Below are experts of layer 3 (counted from 0) of a mixture-of-experts language model. Rows are named router (the router's row for the expert), gate (a neuron's input weights, with its number), up (a neuron's input weights, with its number), down (a neuron's output weights, with its number) and show model dimensions 48-95. Each number is 128 + 24 x the weight over its row's rms, rounded and kept within 0 to 255. Numbers have three digits each.
After each expert's rows: a language model's description of what the expert responds to; "gets" lists some tokens that make up at least twice as much of what it gets as of all text. This comes from a sample of Wikipedia text that the model never trained on. Tokens count by the router's weight.

# expert 11
router:107131143116129108141117156126119088135147082117118161113154177169149082143142129129171141151105182103147153123139136133107175093080146104133114
gate1:127079109155085139119141105147151086115132138119133146141143155134126082123091163101091126128169139141115125142104131098163115135100113091139074
up1:160121118150097154113115079155195123123143162099115153153153095156143125130078176108107111098125129139106138108128161134124169148129122114128086
down1:102135120130116134110127101096094136138103130087135143140128111101129126128152106120142106151171130141167116143133146098091092112173137114124097
gate2:130169123151148134159148146132125155073173108146120099091110130114132155095105137115145087138106139157099133141121163124126142129127148193133125
up2:120123130107134144135120111109111096140141126126109155126121115125157089137142103110148163112128109071160102102125135124109147126121099110105139
down2:087109129131091123161132158137139083124139088098112117099100119098164062156119111168145121144122149162133157113130112115091145141119122159094126
gate3:155127063112130129167134109112068128132118165148130114113122134137133127098173106120113161109102122114117104110156127128147150122106139136163093
up3:187131092124124132157101105139087140123096177142112119133149136109135153122154119130129138115097138125108098145141165119120154138111139143157110
down3:150127164122112169160130150128118115132147056146142127123111169167128119099097076157146112142113111123162146127176124142122149139087133108130121
gate4:129140116102118137127130109095099135106118090103168168124123110114149143111113136130129115091141157147118160190141161130085100121118163120105113
up4:140181098135113140099126128144098148116103137183114174127094093109127140088102166129128109128143149135119124172085142103107133131120189140077108
down4:117146115110141131116119139141173141169134126084128153112116137097128123118080132131146088150145113191116106123134095138155140111158122116100148
Description: Function words after a verb or comma, chiefly as in "considered as", "served as", "as well as", plus be, to, not, including, being.
gets: " as", " be", " to", " not", " also", " including"

# expert 36
router:108081133159155107112180165146168129149112135134174148163173107133140131120100112140132120140123079104140088114160132118125143144143114140098141
gate0:109167135122092145134124154095153133154118125154126131148162157148151095067097108140183122123095144112098084169168098128130113116154130137133109
up0:159122125142116157178167182112144149124102149117176139173111132081138101125091169167108130152137126135146170138090121097110100139151139140083130
down0:089078127135112100130119146143130101136115150156131131151143129173114174125133161144177145127088132140107184112103094144142075122105097158109145
gate1:167147109151119161156135111143142155107125166142057108107146130101150127113127138056095148148090090150153126147119105108122118136159108150163108
up1:109087086128082102114092122148128113109116130139090138098118134126109122106132156072144148119108104105128108136112085115143114136130107163192089
down1:146130138125171189112101151121138152118095136147137097174089124149168136157112082094102128163159122158144098138144111100136110164142129125154139
gate2:123155176149093102116131146120168119109137069147137115132118099133167102157165092121163138165112099094125119120115084103119083130141102117134081
up2:106150144141135097120128170140115139085130096154144157171112173146183115142118131151092155169138088080127127138112161149124093154143152104120072
down2:190116082152098163099162108164122104127131166159140136107122095087121124146114105099114112154122111167151130149129141135167153108132173131084125
gate3:118133119134162120115116133107192123175134148136143155114121098159161125111115092116158132112126103124132107138135130161107140111139091130122115
up3:150155112133140114098115135104169109133125155136116145095116124142168145096099094096170123136114096139102109129121136158139183118099103146126109
down3:122117099085122146140163115109119125161149100128085145146177133157117131144137110109131130159083106130144096134101118096147151136082084135133112
Description: Units, symbols and digits following numbers in measurements, coordinates and figures, such as km, %, °, ″, million, ft.
gets: "°", "%", "″", "′", " m", " km"

# expert 3
router:147117163131140126109126110168164165102151130134097140143102140137113143107103145138128154135104170127125167144175097144126121092134108153116129
gate1:128126138137141092159115104163135131146113105137123128142087142169088175121097121114112157145071133128187114121149178136120129089128114109137143
up1:114126124127128098144104133108172153152110176081138133170139133151136114109156164161170131168134152149212135120116157149098118126142147111089137
down1:139169090096138123105191131136118126142119117136114128107134152135113139158129109093092124103114158125110127137149131135181169124138101143105100
gate2:173125133085127123146117107190113107106146123163154103113148112143124118101109147141182145142082127115157138117113151116113158103125142157142136
up2:188106146087142135135118101183124095119144161188157091133156118167149112115120154132155145155091127103098136119097150110126177105133137127131129
down2:123125136112126098164133122086080116120134127106092094094107119140163085171140131096136142122140107136092086157122144132172097115148166122172132
gate3:141130154135127125130127104138078129113117107126134111148107104150149164171134128107177105161131124093147126089091144128096145114192082112128148
up3:169132118123134130156104163112112139155133138122119153118072066137121106114142099116145101115106126112121100122144145137147134084146153110145150
down3:119158151147129133111146133124137120148115163117122138118087148157098113132142102113089111089090166126123143156116110117126084120134144140105101
gate4:144135145127162110146144142089152124118105140148151137132087145140141102170125148141102142157084125087095126128140136133162089137145116095130102
up4:101106131150115123133128150164124142151120105111129112131128084146095148124111130158137090099190144155155142129136094143125151107098120149130124
down4:123145132127125133135149123089120114116077123126192120167132098154131172109161133129154124130144149114146135102121124156184133131100164117109185
Description: Numerals and quantifiers before a counted noun or of, such as two, several, dozen, hundreds, most, all.
gets: " of", " two", " one", " all", " other", " three"

# expert 61
router:085142129113164128129114098111149133145102105130095142148148080120112136138135124150145149095154099125123121086135154138119089111128090137165162
gate0:158123146121091177122128112107117122131103115135171107134105114176169153101132176137080095112101092133154140129145155125136134124123157175117128
up0:129103144121083115116117181074108134155131136126093131157107126177129130152130098144114143111119108142137136113096114169119123159138170123073117
down0:081126142142124102118130115103131162177142120129092126121110131099096096118133121119116105126130121155158144111102090158111125168163108132115149
gate1:111131107126143140149123143131113157093099129144127119126131096118162135119160102141130130146100067094105147160089171102142145168130098136106168
up1:155122111120128090161127154128153110180170104109142100127079160119124092138124126104120111140158157157144153124125085149154111138087094109136099
down1:141101107158120111130123156091159136121114102121121093161099080125096132105105146123148128140146142144099184132132126146090121102160110129126098
gate2:133129108127104139114128105143140092109066096132097121154133166171182125124122160168117136108116084116132087136104112119111177137141099122161128
up2:108110113119107110085131114121158122124128109127108107162100137146116125111161142132119124122143086113109096139123095162109174153138164102134171
down2:135124109148117136163085112141149137132106106110107081092139115095086126159120097159096114121133119145142140143132130122132135170144062143153120
gate3:103115125126088120118092098137166141157125159110123083154122111111115150163112157117166137106091164100104158148121097102136112090138130128116107
up3:116149120102086120111103085131160164106114118126091115123051133129134151168102149141135156103102139103139166111099109070134144111136120136140120
down3:127166134148126147140096098119108149101174161115170139120179144123111147092155125161118189130101122155088107101097085126109123141178120114100153
Description: Final pieces of words, mainly plural or name endings, such as s, ons, ers, ians, ies, as in Mortons, angels, TRPs.
gets: "s", "es", "ers", "as", "is", "os"

# expert 34
router:146144124112156159128095169133139107159123120120146138107169112151107110135150139135106063118138146079121106088093125119150109100138180130113081
gate0:121097120087099113121111139121143116133116150097086117137142110159132093129107140147123122117136116123166122163108122166175088167123107115095103
up0:173140140134148140109150143137140123127169114118155163113116131132119154101117132109139116138138165162147112100167148119096152143133105127143143
down0:134161111090101115135122102186152096134073169095153157131104111111131107145088133161107093109137119119161094164075118179113092161134203127157076
gate1:162143144159125111146114153096150123149166158161119126175122149170146098118107135081147109130115119122149165119122153122129107154151147136116135
up1:151136152083168125118117125123112117097097109154175144129109132126112088174105126104111105134093126082135155111139115124126117152155124120088094
down1:139163116147122162104133076136129132092121104138107171142155105120146152105158102138058130098135106100114096120133128133116160120105137173147143
gate2:132160142144135138093114106161114135125134181136131139165122122106127080183135128127167099127145109130146121081098139135158108113134101183065150
up2:133120139100128152166178157104147099124135100138143108122155163153123136101141128157113115134126160110081121151173115127088154148140180116193134
down2:091129139127093124114136108113127153066107126130127120134063086141137098134140093124125099116074153149084195097126122088118154096111055098130122
gate3:119089125129164124130082092119131070147101097128141066149122100104185133126129155119104127141106117128148135133126154106185130111160153185128121
up3:143143189108128148146091125142141104132115132114132082114145103109102130142119140147138160144109132102134124130116127145162138105156109126161113
down3:136124112123113107172107107160189168128143112163121098145112136095119057087152128092158145117146131178102108116106151153114162099121125148108140
Description: The word to and following action verbs in purpose or plot contexts, such as agrees to leave, make, get, continue, into.
gets: " to", " for", " into", " on", " out", " in"

# expert 35
router:116094138128142129110165144137122127133108123151191111143106152110148098126103121132176122116098120089124119115157188097144107129095123116144139
gate0:135143145149111139158130139135110120135121135082136111109161158087138093119114130131124115119126125096111074135154140129113113117158118169203082
up0:128136123077103147161137130155092132095134133074166127130137140131146146088167139118084104142104107146128100121154111174171073148120108129130119
down0:141136144093125130126158151149128106125153096130124105137128152124117145153170111170191145126121140137153117146110111122135164112120125093079112
gate1:139127132150154156141095093147144116118104118126127112130173113097064153193150148097103098116169098107154167153124095127148131127086115121149122
up1:139118119148134162143102102154158111144102104136096144149127127141120134127101174118144152126125139087098135180119106097133139126121112122142130
down1:152123127111114105106127123136091132151106092159118144073092135185144120067172110155133122166106145141114154102085146142101182155119157132132105
gate2:117090101164045106130102151119116154109121158097136149166128124161146158137169118100159150169105157085099111134148127127116116154109122171132139
up2:155104099119133143127182118101133128111100120150096152131119129170121140074118133147142124135121111128104124145122171162099132127141125136129173
down2:135101120063095150148140141115129165137103108174116118148138138159133136124129153111185088098136107123128140148132140151153129115158100103140141
gate3:100119162153112129159095147143093153134109167135101132111158147126100123092080157148132136116116127109134112120092099166178104157126123153146153
up3:123054138126081149103109165100122112137136175161119125150079123132118096133085147142142108105122081157085106140096129156133078182052132126131119
down3:135131127127152111120135137135158168167149159162150160148115130127105101139130147125173124143139130129112151104117138151095145114102133144105102
Description: Final pieces of foreign or scientific words and names, like -ata, -idae, -ina, -ella, -chenko, -ado, often in taxonomy or name tables.
gets: "a", "i", "o", "ia", "u", "us"

# expert 45
router:154089118097115105124118118143111142132095106099108129096130103146129184134111093100119140127097110156091088131170150143130136118153125115156121
gate0:126138130152151149112127150149151138156119119102162106138173092161151146162111137147154153111136148143111146154146121150125146156121155125083158
up0:140123156136119140082114132159137142143092114096136095156136124150132162170117142161147142087126132140130168169148135147134146153143146152091137
down0:156137129130115133093130147124152099111157121120115145149113129160138118170113113147114127111102146122137087133139109098128110084138143104161093
gate1:138121109113178141125138141126084132136091130111127101170101120137124145156113075095122130123127087168161141145145112122152129168169125154105099
up1:138127168136077119145129126137150138130189121155116148107160132117137129114135149151132121145126163102127114142090125156082120104090138127149156
down1:144122121129138126151125110156079165142072126093101144128134097095114177120116109104133097172133161184154143107115153103107097137157109157159144
gate2:146114135123130168132116131129122127134130142074094162114156123107156113142132092171111126128108145130144147143109129108108131132137088104139174
up2:116125105133094110138113131144115129157105121142158100178111145114083095109103111133127139148146136151126098123153113107138130130114182141094147
down2:114142155138140140114117113080129137152096103120133149077154110103088137106108111145145110136127173087151109099124142115171151133122130099125153
gate3:143154100128125150127101098163134124127145176160122158094082154132100105081140164135105143137157111102108130110140162122109120122109137114101100
up3:141097095149119121140086070140160124167137112117090174113124154100144115103146144099106140119150149147104125086148139109112071110102122180117146
down3:110136142129089134130133123122140157120128118135103107131090137129196144116131099126179137128088130111177144150121106112146114109128148122117132
Description: Newline tokens ending table rows, list items and paragraphs, especially right after a closing pipe or final period.
gets: "\n", "\n ", "\n   "

# expert 29
router:157148140101086132158120118101137153107109104174111149117094153143136091124095173103096142123102136165125135133172148140130089153127149170124112
gate1:135150160098146130089100141181095099114125065150128149137141120156174160157131122133128098169114112093139164138125143147125151091146158114145148
up1:097131125136135141137097156137173109103103092160119123092156109128135125149193100108146132113085114091131181145112163132116142124114138096171123
down1:132186159142118133074130144131135156168119155169126116140099161125131122123089143115111098153125121111137101163137102144148103168101109082119150
gate2:145116126157123144133156113120135139101096109108124124147157132111092127127159117088117136135138123128138106132106144123089157112131133142134093
up2:168145083095169103150118124130156119154129126131140126116127143141090164124090165156135147103121083134139121135126125169122171170109105150159137
down2:135104144150152124104095123156163107133153114129116125172104132133116168119072108194082131120109113115130158120132142108104093103106134170143128
gate3:123118100200101133152138112123139138148123166132165128129098112133139123103144122115118101110109148087144141128145145139100141115148147144105167
up3:144094120163101095173140134114157147158129137128191157094107095150182155122127101122151118119140142080102111166127148156108132128166119135130104
down3:172103137194143150104144095143163184099132119116124098174100173170124150115096142119137140128125148124091152147140081133122110125114108118102150
gate4:117098140142103108174130134132137151113132119168129129126124141118173088144146105127168114129074110128152182193126125125113125115151163112092163
up4:110135152133129120133104151141097112161143077121148125147111148091116063138147150141141132109142116117146168145105108129145121132128159085126190
down4:154133107075123117163084124122105110124127142129129189142104112156153133137085100133133114101135094094181152114160139142144107134141144130157114
Description: Opening quotation marks introducing a quote after wrote, stating, or agrees:, plus line breaks and pipes at table row ends.
gets: " \"", "\n", " (", " '", ":", " “"

# expert 32
router:099146097151142087103138114159110137161147107135100129109151125101186095128166120163133133168096146122139151158100132155129120111130158122130131
gate0:100116136122150139080155166131136128088159115134169118126146161171127115124124120158115152170095169100153174100160136130136072125115098129127084
up0:167143109104119124121153128140135112148140129093091110098163141134127129135131163120102159178113147129177155106072113066127130127129127125130110
down0:099108134163104063140097121121117142167179141116163149098103157099097114116124112140158126125102114109142135122154176154088111103114144121087113
gate1:136131151098102138147129134104132138115094122119116089128108159165129123124137096151146111147096141107154097173129104138120104113110155118126137
up1:120119095126154151131113114132179156129118156126130142111155116167149144132165121119105126140153125107122108129128120176166089162126089150141127
down1:120112111181114142128128135153124117107105194096112136133156131128151112135137161122138138118110111114168184135089107127097151166129138124105148
gate2:152159141131176163160106108121119148105126145110150133123148135126160111134152151171113139151146092092117112124142136130124133131134127112151115
up2:121134146124098102100143149127135121138139106126136116113110151108134111128120118106126116085097188157128155143141119101117120127127115136080140
down2:086133102137126177133120115153127105093099134149158074131145113142129124113129109131118128088139158129124103139139089134098132113116124142106138
gate3:107108129083172152134085107105165138142132135159118088131116103107133153137095125138109118094175116185148087129131135131117076123130121170096132
up3:111098150119158141126111170133125089120163152143123113124132139063123140099100135130194146127091130116144145128176150129172132142171130147133118
down3:110079139077121134121131128154156091145132198159138050125141138120115122127123147107187133138126147129125145121114138136147112189132159122158117
Description: Number pieces continuing a figure after a point, dash or degree sign, as in 2.26 sq mi, 3.06%, 7–6, 1300 kg.
gets: "1", "2", "3", "0", "4", "5"

# expert 10
router:138106138107110095106147118147175081136094095158098115120127133143120159114095122129098112133107171133146152124158128118128118101156114143106152
gate1:112105137120158141153107109113125124126112130102126111124165193133129097124117155118132128145148139089132145144116132166148098133146113117129149
up1:109120105116096141114138119159169141116155132140137128139091121121132114152121099117114118094120079135155113126107099117123168121149164100156101
down1:115121133148117141101115107113124122141187164138166122129087098147152091140104135123071134141105177114120181092102112122162151135129094117132101
gate2:122171137110137179135092156106142134116070107126126095089136116147152147131107136138115130138090144102157073145163114118129140101137140141134166
up2:116114125152116117129138089147131139163081106073105117113101135139087138113128110109089119106153126158113156153113127094154146124101136154117117
down2:088122107150136112172145146126123178115111177130181116148113142131143116121160152135155142107165109165130109139131110118092126107137140096120126
gate3:134126171152111103145143127110135123109110087152146136118130144166161119168144117112155128087128174140132120104125131150132097131109072108102117
up3:125099113097120169111123124161106182176150139124118124153074130116113127140148189158122106159119092142151138161149134087109124117138152143161128
down3:100135136124170146160126153097123144101107133121153073134107107127170145092129146137129121116112114118119151114140117125132108150116086138144075
gate4:101138115101167130127146096162129138161139131151106140133092147157087135132146168151125126110110115106105140112143107131092113103113098162125165
up4:133132173136100156132144175094091096140099135154108116102173087098132128142103106145134143123175123154150158175147126134125143144111131141148101
down4:133101150186137115131103108103107083113143136116137103122156142086142120134147081119115117124121143076136143121109103111113182118138082138098102
Description: The word the, mostly after prepositions like in, of, at, before nouns such as first, same, United; occasionally this, its, both.
gets: " the", " The", "The", "the", " this", " exact"

# expert 62
router:139133149136124155132142133160141147085127161106135103117133182168148140106114148107136132096115167160165151143183171122155166121152127162147112
gate0:107127133149163160149189127157125136160145138156118135149115145157136119155103142103148124144084140132141145092144112106147084087158165131122140
up0:165146127108106098091096142118116155091106127120140105130131128140122162092156105153112117116179092091128147144087146133153176164148124113116126
down0:079134134129148153137157140115137135108089109130111119126139119118121138169135093093132106099111120100141121108140097135168142110123137169129134
gate1:142107111105138146127130080159079138101112153125137137141182153114117144111141139167126119074121122113123109122120149151125141077112124103108093
up1:180137159144138087129126122142135130145176137103122119146139141115166137107113102120091150125157203061128125138117130118110122118111129124128120
down1:127115128123137112152089137118131097149187166131111120117115178095114114114136124092140152158117159134108156081107084134082136145178137153094109
gate2:109121100162132139145125117122130123172176134149090108163137175131131145134078140103116131126111120138175115118094068136100141122130088134128147
up2:072135133131094139153123092117158102099161179135106133127133173143101134138120115135116157149136123120148130138125087149109143118128146132159137
down2:127168148122088119117138096104095120137125101145116130129165094151149112128128119133179116128133109128144061127148116155116111093119149135167131
gate3:127120138135140156116165133130106108117167142139114139157161118155112150122150122061078071140147176141114110124132127139132105110132127121144102
up3:109159121171139112111125120135080145127110111106130141143124138083126126173138176161182162085134118136097141112154130134138082133142111150135120
down3:140119159098139125137115131150145085099115176146111080112137133133136103114145119121160115149131119117180129131110147118102153153143136114116110
Description: Determiners opening noun phrases after verbs or prepositions, mainly a, an, the, also several, large, small, another, no.
gets: " a", " an", " the", " A", " one", " no"

# expert 59
router:166113119160127140124148112126125134107128125095154165133103140140141086169073134109147093116148126166126136142115112100128155137111136132110126
gate0:131115142120110141131135119086142132134124146153146197159104135097125154135099080134132120079147124143149129108099151143108122136148115136089131
up0:123144141113091166146115123119157095124121153140133127119144115116168113104129136110142162170144127110144115137150182119078172163116091166143140
down0:125176110143134121107093130123172074178123132092136138160161151146116167116129117138102151142149088174118088098075107124156109111105135108098131
gate1:151146139124117153113130093137133171121090135142152160156094089169136114123126131144128131088159135135115119172097120123144129156123086139109121
up1:114124133165141108158158151133117108115160162107153128107157152109166112145144116163123131129115139137104145127118175131109164096167098121113140
down1:140139103095153125148164151111185124174140150146147108096165124144116131098123108125139149192136136160090135139116153140120117114159107135189138
gate2:162127083110169097144138126153102118154151157129162104156129168141120154145099101132104165131106131141121120127112108141169140091103131157096145
up2:147143116100157085163132103136127131138116138188148112124121146125122123105162119098102125119099104141108151150115161127143146116124127114119157
down2:147107123146112145164100171144101157123126140122133196145104159091104144127095126140156097132139137114103127161170110113078158112174119127127148
gate3:134126135084138118092077153115151123119154141120126129130200127095127083140123145121153093080088098119131138135136134132111086098141155130138131
up3:144108140123132123138085125126140120160188147151135110094133167106180107152153144125131107137120121149122098126157127106103142084141110134110151
down3:133152107110136118139132156118129173161166116127082120153126086160117151150111139118114174155138118118139141109100133083121117106149127128148097
Description: Short lowercase word beginnings or elided particles, like l' in l'Architecture, d'Aragona, de, la, and fragments such as sl(apstick), bl(owing).
gets: " de", " d", " (", " c", " p", "N"

# expert 47
router:164111100127131140108127103091105116145137157084152139147134159136113203149146146147146169104102154144115149093108136100196121099132128132128099
gate1:088112109125149135133147125117119135093145137122125133131157145132154126165174159120167153150118151171190167095133102128178110085160113128121141
up1:065116138138111148162118096138107138093143140136163147127147172140122124142149113127147179126131132144200156083156105157168141102159117162113119
down1:138124095097149152160145053130144170119120139072158155140116095153196122147139157151169119142144091107144166164147104120124104135099134093133155
gate2:106117151130131140106182123145101118175137125127147139096143124149145129105145095120115121086105128135119123128100136175115115121133169145131101
up2:113113141128106162125128079156144130109117112145126123125138124122117115095141097181135074145126113161108163131136105104128129139110159135076126
down2:090145143125130114171105123132147139169163139142185112095130133127153114119081114119166138151111102123106137124142147114135158114140115146132150
gate3:126094126136102155100127160140117140151146126114070132106107138127124122133118116122119145108137151099141113120137128128136132152137131138186129
up3:133102136090142113146133136134151117124090114167088088136097115153080110104114121136110115149160108162125122180081093147099146118105107176106103
down3:084129101129139099159104113141165130118158104147108132136103145145116094159119148149152125117110137099136141137143125119135142105122105149090127
gate4:120110162161159140148105083103133162146169151118098138135160103107102138131148133169160142128142121127117146090153148154145132156139164116117167
up4:115167083091123109127160160155129106124112101149125142153105166130135120132107116109122120097130124118120113145108114105094122101123098149153122
down4:169181072149133125143118167112134143093091151115139100132092149058161116120133143138156123109140125110151146135111088114171105156108107114102115
Description: The preposition of in names and phrases like "Presidium of", "Royal Proclamation of", plus the, for, between, de, about.
gets: " of", " the", " in", " for", " on", " about"

# expert 40
router:109153101107145155173142102123121154143093159133145066117134176114107114146119112124124153130156180152123148100103112128112147149118154079075114
gate0:133098152119181151102130124126073083128121073122139107138085130104124130105116138142124119147150142104109101111118105106145080166120113105133183
up0:142163137135099124109159163110124145145125149103124117089089127146117090150095106119149149105061114088176181092108153103096190113112121146099135
down0:119129156131132128168157098108152139116157143172126099085081139152140145052103102146105125159106124150123139097154152126117081126150069114140101
gate1:125080113154186089132154149092149086130126105137124108117168065124129106117171146078155166122142085112118160132123163125091164122095075151116100
up1:103098100156150083124171154094144112134128110135131079135162083116119114123146107079137156129126090133096138137112149114101164112130106161132070
down1:129117139102132100141100122146168168094120088135151166128146144109120082161141106136089151101150141110135106135144120085141145176087149084140132
gate2:075141102151125176128123146104117159162130132157123097113166150130123134118160121166166124109112104157156151165107125146163106115145101097094133
up2:089118127162121169105111160072126154135088075185148102084134126119119103140121126109112114103137100128157162171102125163094161101136081126126112
down2:162143151116125092145145164140101124076116116116092109099121127112117125178152112131102166097140148141127118117154137114117162153149141097129134
gate3:122109068096130162136110126157094064111182153125105124139130142132138139143160131104149105132148105090092185195129125147140133131175124145097093
up3:154131173167101122105119129097141170134098120142157145123129146126124108118104155152114172109076159146178089081137111143119152139113122112159124
down3:160128111136136117130125149132147087165120163068106189119089132158122137164165100117137152139148139119108159161150183174151160126115140170080116
Description: Hyphens, en dashes, slashes and decimal points, mostly between digits in year ranges and measurements, plus prefixes like non, mid, multi.
gets: "-", "–", ".", "/", " (", "+"

# expert 2
router:138070168128123186128159144167107143145175110104141041174178122142131108070101116120108113148114120147115113151137115155177131110125138137154147
gate0:138118151155097154110174167114089144121093140142090145115127114135143140119103173149110143108154115133130118110121133133119120120122063151115145
up0:128150082145079114154104123122128150135113100142153142130126128174129141144103109105108171097144109133123180165111095140083176179111114123183125
down0:141117112137137148131145142150106143111151087102119131138103133104191138085166112171133102118158098130125139136124130144135111119105166111091089
gate1:111151096145149137120157146139125140134154138105121081142141173129118132143096180117135108102147085082111141106112164113129133130168156130105114
up1:095144105148086161136146101113113124167142148114098123149089126156120171130099137087144119162133108116144132108131144097121146168171158112109121
down1:124124158126159130136083125146171146108149075139144125131123159133081114150109118171123157105132106119089168119152137110120162136149096192118059
gate2:140129135114112164122162115194122085140103154095126127144100131124107130079152142140161109109143124136139169162111097097103131095140098158174153
up2:144136174091128136161180126165114146151150154126089116092113155099098141128175153130136110120104158135114131148096148104135092152142090165150121
down2:136079101082149137142150095151127171118160143102128128164137164139167130133136125140111119116138113115128134144115166060144141130130137097107122
gate3:144174147090127167151156128136121107121090111140108172112162094094069127134133110169145131126117085104124116201124134125071131102174131141125140
up3:085108152146151091095111143152165130141134130109120095154093168149156134132104142083086124136130148152157142055139155098165116145109101119124120
down3:168093163113155097147099103125152165126120149127179188119121128133171132159176095139097147079129171186123152103153093179096132159119156122109137
Description: Pipe or hyphen opening a new line in Wikipedia tables, infobox bullet lists and headings, e.g. "- Born:", "| 2019 |".
gets: "-", "|", " -", "•", " ISO", " Combat"

# expert 7
router:084134134148116131082128207143117140092122121137113099113127118149098083158151110150104147140107104108118123163119097115115145110168115155142150
gate1:102109121133117146117174141112101162113109130141124153169135141130110157133098161079117165123112113114157148163149118152106148166150111118165116
up1:142124109108133142096119102133143123105091076118124134147117113140129109125136146139160112116132101091117094159134097172123095158111120110149146
down1:068128124127122099134112126138118119126119129099119146143102169091104131149143102143163101119149147139120124080117159097152118190104102122124116
gate2:122099107118121102132147177122162130126168144138105161140154117118078129154105091134105138161100164115150126086120112101181105117120146103127125
up2:130114157112113129131153104111119125152125103127100149120146116076140171078132118123129071163168153132094087146104108115132115091090100113136178
down2:142111208155129127099122169103123141121126146136160167154121138122094140154107155163096143139134135123082123112108085102109102130139140144136136
gate3:076137099104095144142124135138085124129135145162072118130123096171180126114168118131154167134126132171101130129125155091140161108089116115139099
up3:173116167119153110118098114124151136123125126096171117133144137097090126119123126136097137108152110078152117142110116178144079115132155119152142
down3:100089077139158093151107167159181133135097104100137119139133137110156133134137126106118151096140138134135157153113170106172181181129152134101094
gate4:077106074076113082175137092117130132135147130184143138112089125155124108126117120116125130141150114116111122127086113140176123159146151107112113
up4:111141090120139109171138114092089150125141128170152153124104114166127121108165098109155152145136132159115157111085131129165153162146138125098109
down4:156145160169139140121097159135147160133140106188149180124107105157164149163118137131116092132104142188129142153114118128112119124147144127121152
Description: Conjunctions and linking adverbs that open or join clauses in narrative prose, such as but, until, however, instead, before, and commas.
gets: " and", ",", " but", " after", " when", " later"

# expert 51
router:142140144115128148124097131118153082105128109143120114095135132163121162127092122095117117108140102138096122126163159088138138129101175118121137
gate0:130128161133124158154120136144127099108123087155118146116127134130110103099133160121161193150144082128135171082119098102103101149094150101136111
up0:136128119140148124122125120124123142096146182130130113134123087175145122142148081132109086129116162112089099129170141101105188113162103159129117
down0:135126135123120116125147149134143106146155128079117086159131114131096154129134131145153165095117122118086130132155135124147141095107117156145119
gate1:137116116124132124155117131107129138119126089136147136153124131156123146128129086146136120137118136096127114097110153070155121157131145103112115
up1:140093108129159130133153131119081103125149162106072138118144135123154085125124133102158113147130110111128142154146141139170132136131154134143139
down1:097131145121096134133135098114089180186100142111162161184120077116173124153117145161112184130127130119124130145112128134105152116097119147115154
gate2:111144128137128151158094145126150126138156145146091161163091155153145113131112173148087160115112095147129160098153132166127137154127128129136135
up2:097159111163149166139091142134150095136155099170105165166111151156154103104135182187080160130107134104112125110125127135140125170119150105153130
down2:126143131148133118112100062127101142144126126148142125151130097097157166109158148163075082146131179103123086116115156097147126127116155124144157
gate3:166141058137178139179103069083101087124104113107141133130135132108200135115138111104150111108143132126110110099135130110115111133120120112102139
up3:113134129129116134087141139135098130132133135114127099102128118172115151073120120158131161142134095116155143152136162127122125104138145140175076
down3:105150137134109091124164136091112125111161125155133089143162099130086096172112128131105168138111118124116134158141177126113142159136154143129122
Description: Sentence-initial adverbials and connectives like In, On, After, However, During, plus sentence-final periods before them.
gets: " In", "In", " that", ".", " in", " On"

# expert 18
router:140166127099134111116165118096133134144151185163107084129155125102167119146138114102122116126114109074167083099130166136156139139105135138115141
gate1:161141161103137160142099085156113142113155124144140116153155122112126134146128144138118097136113128105157096125103124152159107154103138151130117
up1:152141101165196099115116156130139103117146164110138120163141154113090105142118129111085148139082121166139151179110117135119126134190165123152135
down1:132114119128115161133124127145109132158127140125168139081112150111125159101105144165163113130162164150118154124125130128131106104122090133147123
gate2:161089119110162124088144177128112105096132113118119185135153140140096147091093095114146146124126153146113104126105143097134174157125134117127118
up2:125128099102144186113123140105098113115117121133130146095142131178115188108139136099159116101142145116153100122166131090104110113133158134117113
down2:101138132099106158148134168141110126159127154116144126089138139099145141115127101133139108162139146111152140131133105107132089105169084165115097
gate3:119141136137131132142151137113158110154117173133171169119110088140109133116119147177124133168117110062129130126048106135147127081115058155133117
up3:128153152170134139094164120087152068152104168147150139119122148159129120112138132148120114166153132077138137130068125099146124085109107142171107
down3:081102103079125143135133109142145137115137145099129142115149122142139110165154173105157126113123122143130154094141105167135076098092152140119139
gate4:128148148112107092127138111109112100112142134141096092167123150114174133128120126148147147109129120114114158110115158129111165119168108161122083
up4:161113150122108085109132152135117118124131138142109061110148106075150144129110129185150127139110084116132136143098088117121134106144102113127107
down4:151107132086118124135156153113171117139105144080074095108135137069116135158132093087154165145131095153130159103108116131107121119133135164150126
Description: Capital letters and pieces of acronyms, often inside parentheses after a spelled-out name, such as IMS-S, MSCH-E, KRA-S; also years within parentheses.
gets: "C", "S", "D", "B", "R", "M"